From a checkpoint of a small mixture-of-experts model trained on Wikipedia: 10 layers.
Below are experts of layer 5 (counted from 0) of a mixture-of-experts language model. Rows are named router (the router's row for the expert) and show model dimensions 0-159. Each number is 128 + 32 x the weight over its row's rms, rounded and kept within 0 to 255. Numbers have three digits each.
After each expert's rows: a language model's description of what the expert responds to. This comes from a sample of Wikipedia text that the model never trained on.

# expert 7
router:124136163096146150107130051095128137151161128128129145104143105186180085146095088098127137122068197132155093111179119099103176136128151159127119107087077115145108151162151152116176176094129125129210117146130098071158156156165123100082093091061126067124162121145083143127078179138085095102124099140135145157151096195141148115068095179110186111133133113209103173164114128130091159145150063101135090127167132169091148130152094147106126108112156164183085156131095095177099144112145106
Description: Decimal and number digits

# expert 51
router:118106150082126175111121068179121145153140112139118121115064117177125131160126106090165097129069117112148110170127143109160199104155129126063073145120111119170121091079161132161131181095121110111136113128125133147154120196161074109129151122125112053128101150153113180126069124149125133154057116101101167085143127130142110124170067138138135051117099207120095130052123171126223131111129154120106115126095080154122161118150094218157161155166101109163144115128106138137190107129140095
Description: m and am pieces

# expert 4
router:167163193098137139064165118097079112135154139124151113177131125128140073112058108173152119127147140119115144171143146132091091104136094142120125107132109097108087083178120111124069128110166092157117132156076093064205136130159127138175143109140060087106164140110128066106086187081144151090150150125120104145160121101131092126115138127107145088100202141155114098162109103200115140097162076128094204145139089110117166179149084147095075085118139133160111158157133096166163140139140217
Description: Plural s and digits

# expert 50
router:068122135059129130138182119121132125088166204116135175153156127105146099110126099121137149159084121136136089210068117113174096170056102172120096142137078129154101088165162144173076164180126171102087161131155055126167171150131107131119112134186150154154111215113110125143150091178125143140139135116116091126118209146172159158155126091125131119132194097130139110144121154123098153150147102169111084125116089128106137180104084050107179143117114148096102076102158150145134137155084129
Description: Sports and name starts

# expert 39
router:129117104089131100159126130134131085111105167157098113150120168106125204125155122115153138081130146133121185117110102114159173094095129153135163172081118150169123108124213123127114089166136139082148120090146087151117126123166128056122179171122154085096122094156156152125146078086165173109103030042132156131143156119147096106117090122180162120101185139114137104172146174120112098112071126069141141091174143155144096176102125144081135225163117147076143113095100126092079165138169140
Description: Word-start stems

# expert 49
router:162052063183122143149096126092141141141121094191120145119091168180115114180160130132159168098173178123139092116136103103124107118143171132150135113068183146218095092096109186138129088105121118180183135103082113062072129157137124089108141132128044147154156177092114105128172132077122141099133076158124150092135102154143202079080155148165151128078136107138148165146095117098137135160087080128152165135117113156108083097132132164128098136183151155173127133123147105128089089145119168
Description: Mid-word ra/op syllables

# expert 25
router:109150124122121140128110116153120099154163166135170151120183126115153161067137113071101206128120129179109128148121156149097176106117107130113132124126148143112131112145147192105145163111135097120110149195071120025067156095202112117119088131136128097098140134159110146088129099131121165165173058104150107150132165129119113120144116071081091072094141209123126128166142091174125077128120133152133082124162138141084109110146164142073096130187182174137129127169053150197086080106139151
Description: Dashes in ranges

# expert 35
router:151111083040083096106136132106192135111120142127126113101089139142158077129177051077120092143116138100073112118095096149096127111100141133125114143118116161130144149129152107112144105106074169136135112132113077084104122183132105170148112120176145175091079162098151131089121168130204133089094136078094083128076142060112102189127123147131077095078187139186126087120142135120096126166144163114181147142162155129155125206128100109073210151140168160150190116125110101123160130106138096
Description: Place-name initial letters

# expert 44
router:110135170154122162096088110119144142089163121121154119160111137160120132121132171098150164097104160123197087157161175125104139123170182062117125139190128101125100075162077110160178089147174191174128168084123169157121113156114114101106045095116129144097118158130106104124075155133123113121139110098157171122171135119093142084120104072079167145163092157142186106054146096147171147130125094155084138120109126136089106142112116027169190062111162142162111091156143160098080118117100109
Description: Pieces in foreign names

# expert 58
router:123159189114130175128073141180159143147142091169093111125107078121228189122101119072131138193106164143121087140143135196156110093138183137130122153135083102104115175166137145151156088140135122098092110080159130141096088155157116137119124038144093133172083098137128145137072127114190142162129131122163094129150132087130165155172122094096146111086125173146098142113155131177077139103126152163066095150119076131069151187134136192096185136084132104159141126143067106117158109127141099
Description: Slashes and colons

# expert 2
router:154080186150126124139093101157133186097113076089120149092115129057150120162055097147163122129088083157111123105156177176127100153145060090115175106162139142102113142093092135132133126140128099146077127087102179150116097136061157114145205187103131124151158122123153105120104135119112128205133077103144196055095153121087132107161079160133122194162101134116175119084124101124122130108126157132121129134196124116120157177115108133187130119172051169117181109127148146140115118084144180
Description: Adjective/adverb suffixes

# expert 63
router:085131120100127140118122120122153083145105152179123150117139148164136093157125090146139099154173135135085135116130137166114105105135147079136099166091089210127143160170121086108154119151157114124098110119104114052129126168108130130141119088187148084073066112154175164113118132155200177118121125097079156077141070084151129102156136175133125122134177219143105132172150192108134126223092207087166095163142115103157161167105137122115117135121187101168104094149093136091111097080174107
Description: Lowercase initial letter

# expert 18
router:126111096135076137119089145105142132122163124157132111132097125143195100157141132120088112149071155158100167140076092152144127175112110126113196133134111123142157140143118035128163129130083156129133145105069134124166155132115102144099149105113168099160113166129116127124131104192151095113091219137122119156111134161122147132109099155152155092094235125087060109146171155180108131135117204143159129123154191113160138132151073107197165139145082190113162107151139112153104111092231100
Description: Digits inside numbers

# expert 12
router:163138185112116142124117136136078133155087159076183096134140125109138125122137093109159168152127126103128122193128113133089092166114131121060111073221125122161110172102206159143124093165136121134166125115085162097129123094095141099149178146102200104084127094092119137123120145120094168141069150107129106166103187117091120191101154132171138155164146125111132096077204141139132171053114131151108124172086110107140105107154174074146104128119139082130137110133118149128198175140026123
Description: Word-piece ed endings

# expert 3
router:042135098129124136140137124155132100099127156143158127143150133193195134143120094089091109209095192140184211122039097113125142113126167115152157130090099112177101173128106106124100158165086123152178123156136109142105144133175168137140191133118136119118120059123175139138077153091122159098133123151116109128119149135122082128117153112194197096128127114124093084055148109104158069115142069170206103122087164140129099165099095133081165133173134172114113131139131155178110115124140139
Description: Leading digits, off/out

# expert 23
router:085144090150125122167203124123171093167108156174112145063125081134150150154084159119161123128079170116121137133169168185141140198120158162087141098140161141135102116155105153124127144075128143051180101112050124114086157136126135133148152141147197138128154098177100118097086077137100100149155182097125138073080145109077076117133130142043193173082087078115156136163103079121177135150149147126170108164158082128146135084171137133134113133103121093132095140102137170090120137174131102
Description: Capitalized name starts

# expert 40
router:106126116104126108122146156107127191106160119138178157246112112065149152194082138110088108150107085108137153148123121121187156161101093147149092084131083109177186062048119125187185122101121157134111133123161151191111139170113088134139113103116127106106116093152109138145132112135136119114127106079073109120102089166113117132115097120092136071141154129111100133156114053127161153135130060108051122155117153095063118087100071134100115109133064083117160187139137119096126119122101107
Description: Roman numeral I

# expert 28
router:138128117083125164104149154098113061167160140122134059174160100129115104136186141179131194120091139135122105128140119143132126104085115173121124137141164166100064121217181198079089116145128175148200147146195147131145130130141075135118172134158113132128189097103164112119112137148161120105147115088097164166131084144139167103157036089101128102120148124198144129119137140104164150133098087166152151155049107140106191104133089127181136109176131128152183104146119097105120138182127164
Description: Consonant pieces in names

# expert 14
router:126115060117134115105123115098193079105131148132124102102151154161091087118160147106152131130155122146123129096118162168129146148158115086140086176130100181153097152133099111119177137113164154137122097132097160092110130087121120123113146062129143142140096147176175135135156110164153126136127123114159151070201131127103076117131135176100153124151153183187117143166150151096129129201055179037134121155252191117118119114081146101097100106125183154178173147106087163097136062115123140
Description: Initial C pieces

# expert 27
router:153139197156128091162124135128172187071172082115125051153100138168142082129138135118105100119184133183121116090177135117150048124123119109139080111176130152107086062098150169135143097092133119152135094114129189207147141107128156052092167111183123078181178115171130133148116115180134145143145154135166145162118168044087128123109143115096129058154107152140142121045133108134184181137126159096161141138128100150105161126125141114121100126144136097103150099155125074093139143095143130
Description: her endings, coordinates

# expert 42
router:130127100137135159201118121154145211151083142149131113112166115128139087159147127164133109127105155133165151136120124110127113151081190135124142156105132162128100105116150127127130075107101184091159152122138094101048111123163091153150160131088161142128085120110185140129121097197078182100182182079090150130094150104157137120101133111133151148095157113133140077102140116097170097126133153161165078132146166153193098149173083147144081183110203108156172101171127233106158147115174061
Description: Second piece after first letter

# expert 8
router:173081129173125124099108177120114145161138099128110103131105110108112132105144176155144169152150096148148123154090129043171106131159090097130080088135123138106176190150081137145076085106088151089094108140104153075129183148121160136172108140122155178180148123106198118089137115091154153074132085199124092147144130135177113156128142180118148126122086129149138161166105107161121091083165142168134172083161077125185115130117201160089093147110150171150108123092031115161166172132110163
Description: Prepositions and mid-word pieces

# expert 26
router:122160087137127164073111161147099104117116150079097108129175130130207083137167107134135116133111144144095129152113168142118119164104109111146153140067139108103160125169162076105140166109114129137068160098097104084255170117108073108121140131139105123203090151083109122155133138137181096088080173101157083114107104081149138126097150166101080163136145072107066091205147121119114163112149147110145119108150154074163162118122134156063112158096166137099138073105116126155143142080167141
Description: Digits and initial s

# expert 53
router:130168105110124113135120062091088123190132078098151074063094150122150163151135171193130175096139107095058088138151100139104172115173133149139117088141099109109171155085124130116111102156150117173158130147134109094146160072146087086144120137150157133132093176171152152124169156100132121119143105131103103144136114171069099168129174148116123137103124118192055093109114118134091131155067133122032128230151152165119169116096155157085145147099159124070158169137155120124160060133150123
Description: Mid-word iv/an/ab pieces

# expert 61
router:113167158081125122119156101120113157154130139108186152107165142110078103122154132143160191117106175135138130148160132109145173147064086114110092177164125162176172126197160110098112196132083125183139147123125106104086106144090096139123141200188112169131080096103152119127097106100100091078141055110111180218084166132095125181070093131109108123165118041145120108119114156126106115150126086161120099122128084145113099114142146097136166100095168145082138094128220158129121112123145157
Description: Modals and infinitive to

# expert 45
router:128104027152123128131121082089077085105114116108122096162096127173142177127083114125126140147096128097158162058102098116089133155131065098062098135136165149121102143077112109144104147108176090161141102132100164118116133085160152108138123144095194150136080243157168095122112177093129173131095135136175099131103099147098088121129145102149139098103102120138134104125110102114199111155117113133118167106167075068175086098091163095173115116159146160106109049148169088149100101157139098
Description: st and ordinal pieces

# expert 0
router:077128167100126154149111142152064125055160156097170116110082142110108107138070067183100125136118137081191104114115174142140115160109131161128111149129095116180154155137129111181162122090081094121175142120113158151085134102116167103102128095052135098163116142168136158043147140203061169181115093117133120114132126159170089116095155141144113113198127114166194119109112055145104132115114043117123159154132102152127157156119105116131066129131112079058117137108133117179136155141142145
Description: Mid-word on, ition pieces

# expert 5
router:172163144114140136132117121107134205126091181162111118142154105156106166198115131073086136167096115151170122176112119126100123076145124121132123086062123127126187122122114141167156112151140102106098149092148168064151113129118183132132142081109135123070104194085176147093094073070125077115097143189101127192154124156104078119154158079112016090146172144108178107115124138098104141104085131168106154107172131095117096144188124153106178124079113114170104108156143144172138161126123111
Description: Table cell separators

# expert 33
router:110119109193120140144122139114154129087103158177097152168206145138117139132175166142147158133062156199125134131091131113119136198098164148086160119082072115135090177150102144120116161163188158128160136097138111132068083120139072100098145108133207117152100165069102136187118157108103153180119102099141196116138121106157072158131114126092142186091142171170119156121118111103198144195111176138086128093149130083141101171148154127157145125077082115138183146129124073148113163109133146
Description: Symbols, United, f

# expert 16
router:129141125106128102116141123130155164152136079118117125165102200094105090183120046099063124144122114038115120094121077121132131123120098122130169129142119177150170132154126075107136123063094121125083156083120089119086087120142109125108090169178136094117117160085183144188176122066160088122210090122127070138131153140159166084112146139113092125199164167082137115138088141105094127080153086190133169116137113115100155151144124072131143146109127163158192137110189121123063139133113121
Description: Auxiliary and copula verbs

# expert 46
router:111176102101127153128134140119153185094156157168131127083085135162169093133130104109058111153120126185128127126125196160097141094113170128072133158161080137141105126142136165139132115136080124090113139136094183194103138163128107139108159091116202104121093140160132114172114210118154131187179122156124135144146139123145140080129157121140159118071191228152104096095047110144075107109142195128140094144160129062129088156172144142140130126137086168196159093131111152122077137108124161
Description: Opening brackets

# expert 6
router:109177075099128151125099068133113152103149122120065133145094179104128156053129179139096102108146110114102133164206093135121164085124111089129137115175118094151120091179129118107108109126085103176143118096129065116146050084105108146140134141147120099053156044092097123098175168096091132082103184119094118153182086171190122115136108074139205127144085188088176112122150105177111101108173122110131154138089136122120159113128143080115101133138123179163139124146131150153141150146092091
Description: Short second-syllable fragments

# expert 15
router:121179173083117089072124122133124108104114136135132134141132163092132092127128125186166138091156154123079188158136179107110037080186158126181113142157139108060136110171132134137116118092113097125137129121146129172177154124133141146159107110164012081146115107136087084165088142070074181113124121129161087162209166046125193161117156084141177116128135142119139121145076112182093116107131096147111127121116137105138147169150115161088132072123124132132145137127105151173170120123154179
Description: Plural and name endings

# expert 17
router:128106167119127124105153142151098097041148131097133173169101115143108134102152112109076099132199104169165120148147089150162131148121059134143119124151161138066153142107099121135114157174134112142149191146241162143090142138146127070123157207114171107169087155115119116158138115104124105137222136135115147190105130119107134125103092136093087083098105171110147157146117151130168119108134065110126201095108112085141101143180103151135124131177128146126151136109107088030079168129101149
Description: Ow pieces and UTF-8 bytes

# expert 43
router:111130100154118089116163083053120087103056151104200160077206084120120110122144082179138136141184159200120161154122143095090110153159115093143112107155143125129146185149138073148078153155121110097119159101100107097135109090147170144136150094159126112121121139143161123150147099084163114118137154119168155107063154134182120150172083204151131136092108106208103149138140147201129139136107131147094134113164141153166151155193119123167084097107076139128159153122065101056130125114144090
Description: Wh- and cent starts

# expert 1
router:091105084123127198141163127117106140154138106109160135191093118112131147138092144158083073184123113110132120101168191171154105160126053095117110122109130124166138122141119130121171168104149165140118158117138170171067152109130072158165145110115148173096113192147188101145086094144135136130142182059158134160055145112153177102137104112079111108111116085110156111142144118165168135176167109148068048169150106154173072096148089185144107103144142091136119047175115155093120143137160138
Description: Capital N, table junk

# expert 59
router:106112138158123078149102103164166057143155140162110106108132122137119124092104107076172162161150090163084136167099108106157131075119182127136186108099162090098129081117039129085181155172199038096123110131136137100151061152091175145160076160106148103133099161089131153107117081099147149105130090147189115113169084151065071125097115147103108146139130201132093168132094107110098083155105122132136169095111107132086145145125102133161178151115169106147094161115086067118130118130115127
Description: Colons after infobox labels

# expert 48
router:125083157082125126190177128137129151174102140157169143154091135131163117139178104161127169128127130074145177135157093176134161176128135170116150141063100116127172166152118087112153065156087140145126142091153146063114122126074078129131108084130134185099110159041196165099110143192119142147145132153154126108111114169176078148131078065097153143112206092119086089116176178082154144125130132178115084128146141156122101115141130148133139130093165078102099157131155170156096117053120155
Description: Word-opening d and prefixes

# expert 13
router:107050151136130174173153090124104094127146151180123137101135156183109164126146089097094140086166138079129130080168154119123146148102112125139111169091074142083113167145195120123140086109150161105117119132142143117123136209163121134125083127173187144108131219144148123126182138106133148221153103098146135114083158146173107094101110162199039127059132075096153118139188135110126103141076079120131134110089154137147058140118093160132129172119145118115148106193133114151139118142135153
Description: Word-initial st/St

# expert 62
router:032069096092123168117145103127120085113112140175089134103187105200100173158163141129164161122118155087156135212089132111138175181091106161098126147082146151141129146159121170092101057136101160128127186122140105084131107191151116110081098147196100146099108155127118152123202115158144160155113142128118135158139118146172119122148146194166107206107119158135101137112076151099090126132121146191156133121134058159159123138096123148140155138094096112187146182110153132160107166140163130
Description: Lowercase word starts v, pop

# expert 34
router:106136110096133202125112153100138074120096121154095139086133141203164106110199160132132128145101117154128115135021095111173148131103122110126114163042140077129121158146103111173096089173078182151105154108104100090110140162150097204162147138106158122149096144131108095121143097150077146106051129108192091085127121168114146144105123151104092100116192104134120109130137147116165142202108179138125133156159106156161094157146113103075166131086142137185142104149072148060120153103127107
Description: Capital initials of names

# expert 36
router:081118115141125116143125112139171070122155158183115094149112129185126086147162116078098133182161137094122118145107135104093104149084170079121104153121126168092142110120139092127151106146122105134095132138109082050126151149135137212150131096169139097073103127141127178126142154151199143130090176075172136135103100084114132131152147113106114098116217121187118101164140150120054084176092244094169083162131170091150140154110131070123154142142149094160094100134097138110108086074121119
Description: Word-initial capital letters

# expert 55
router:108135080153143110123135095122130134151140101112177138088113103195130129084091114116082141130133068126145096112095086121186167103090091152156144126131140145164146138208140071136150161124076124096125080154175186069098153112136131104134100186192108083095191116095104141133166078136164096144197153192140098157071152189087074139154127137174198113134164124090128104143131088152140142117168161136183142135123115188128130175124119124085168108135072192113131109131110128131111117113097191
Description: "of" and table numbers

# expert 21
router:133084129159123159098155139106164150083176094133191141120112108126123139107085154110117157144091137165125088121138133164150202177156150147169100130136054160102102086173134153072145126090142117123106122111093135192131167099109141133115135160092145111148179080165199124157108085178111064138120125100160175077144117107155090088246133155107159128082160122143110133159100074082117130165174114081100111136149225143085168102103125114159152106066093138123148143132159108137093123150125118
Description: Capitals starting names

# expert 41
router:109071097189112147036110129162134180100154114145145176066146137138132134184098153129068141191114112116139068161063149103137124070133154086144135148120051129126141188180133095152128150160087193101118136130162101144062157148147195151139080179071162110108154165091154146132158103107196149118162132134176070105125144098163096146174152119151192138166130108093130121109107095118135099161124163144138100090149095122153099137095112099093131128099142127119172110133123123197144153151115144
Description: Location prepositions

# expert 38
router:142058101097130121116113180086145137129143154150094149101151163153120125081100120026137128158120121160129142132048145080170105102101088108146166147033126143161131134073141163125165097111113150138079113150138119150116162081126150194117130109145131163103093099125119106136128115141142083050073158101139128124112125153164133129149123115115087039131220125150153107125152171129097159150124111123120114068153139116090136160123121127087149131100187183222154108084084131098111093111133077
Description: Initial A pieces

# expert 56
router:108137134102130113141126103132149167149074133155171119182160138101123142073098085084118088163121100106103131096133127165175136106156084142176152145152169118118095100096111094143154136153094106134155088131059150132170102137128095196165144148122094117152125171203110131145144113137137107152124097156100157136162164064058208116158100149071171108166134172109116138158090134172183126179129088092179172145177115102095177132085116170109145115175178137070116185175201163114138139151153164
Description: Pronouns, adverbs, word endings

# expert 32
router:136139091147126149163150154098073173146096146118137107119182108118165176193132137157167073140081142155114138142128174164137093125142075114082103100142143095162118176135098156146117201150107168185126115117037132147106111108123138133104139088113166180110089185128090140161131179180146125151097187112146158101110147156154139187169159088126095177126112124167140114102096149219130124121178130184171127181137131094158091160081139122187113129076105124137132101130126092153079093169186093
Description: Ordinal endings

# expert 19
router:159141147143141102138145111136118091139142141087097118142166215106070100101043159149120108144132061161119133155139127020138081099103076143126159110154106109122160119142121087151116136111115095116110106195126146107143174083082154158113112148133110125154145103132178073083073119103054168093123113140155065196138135071108115133142174102113126120145187141169118140133145100147125180093144158148114123098101082138176171164151133104137079102136067136088101129135099096175129143087132206
Description: Inflectional suffixes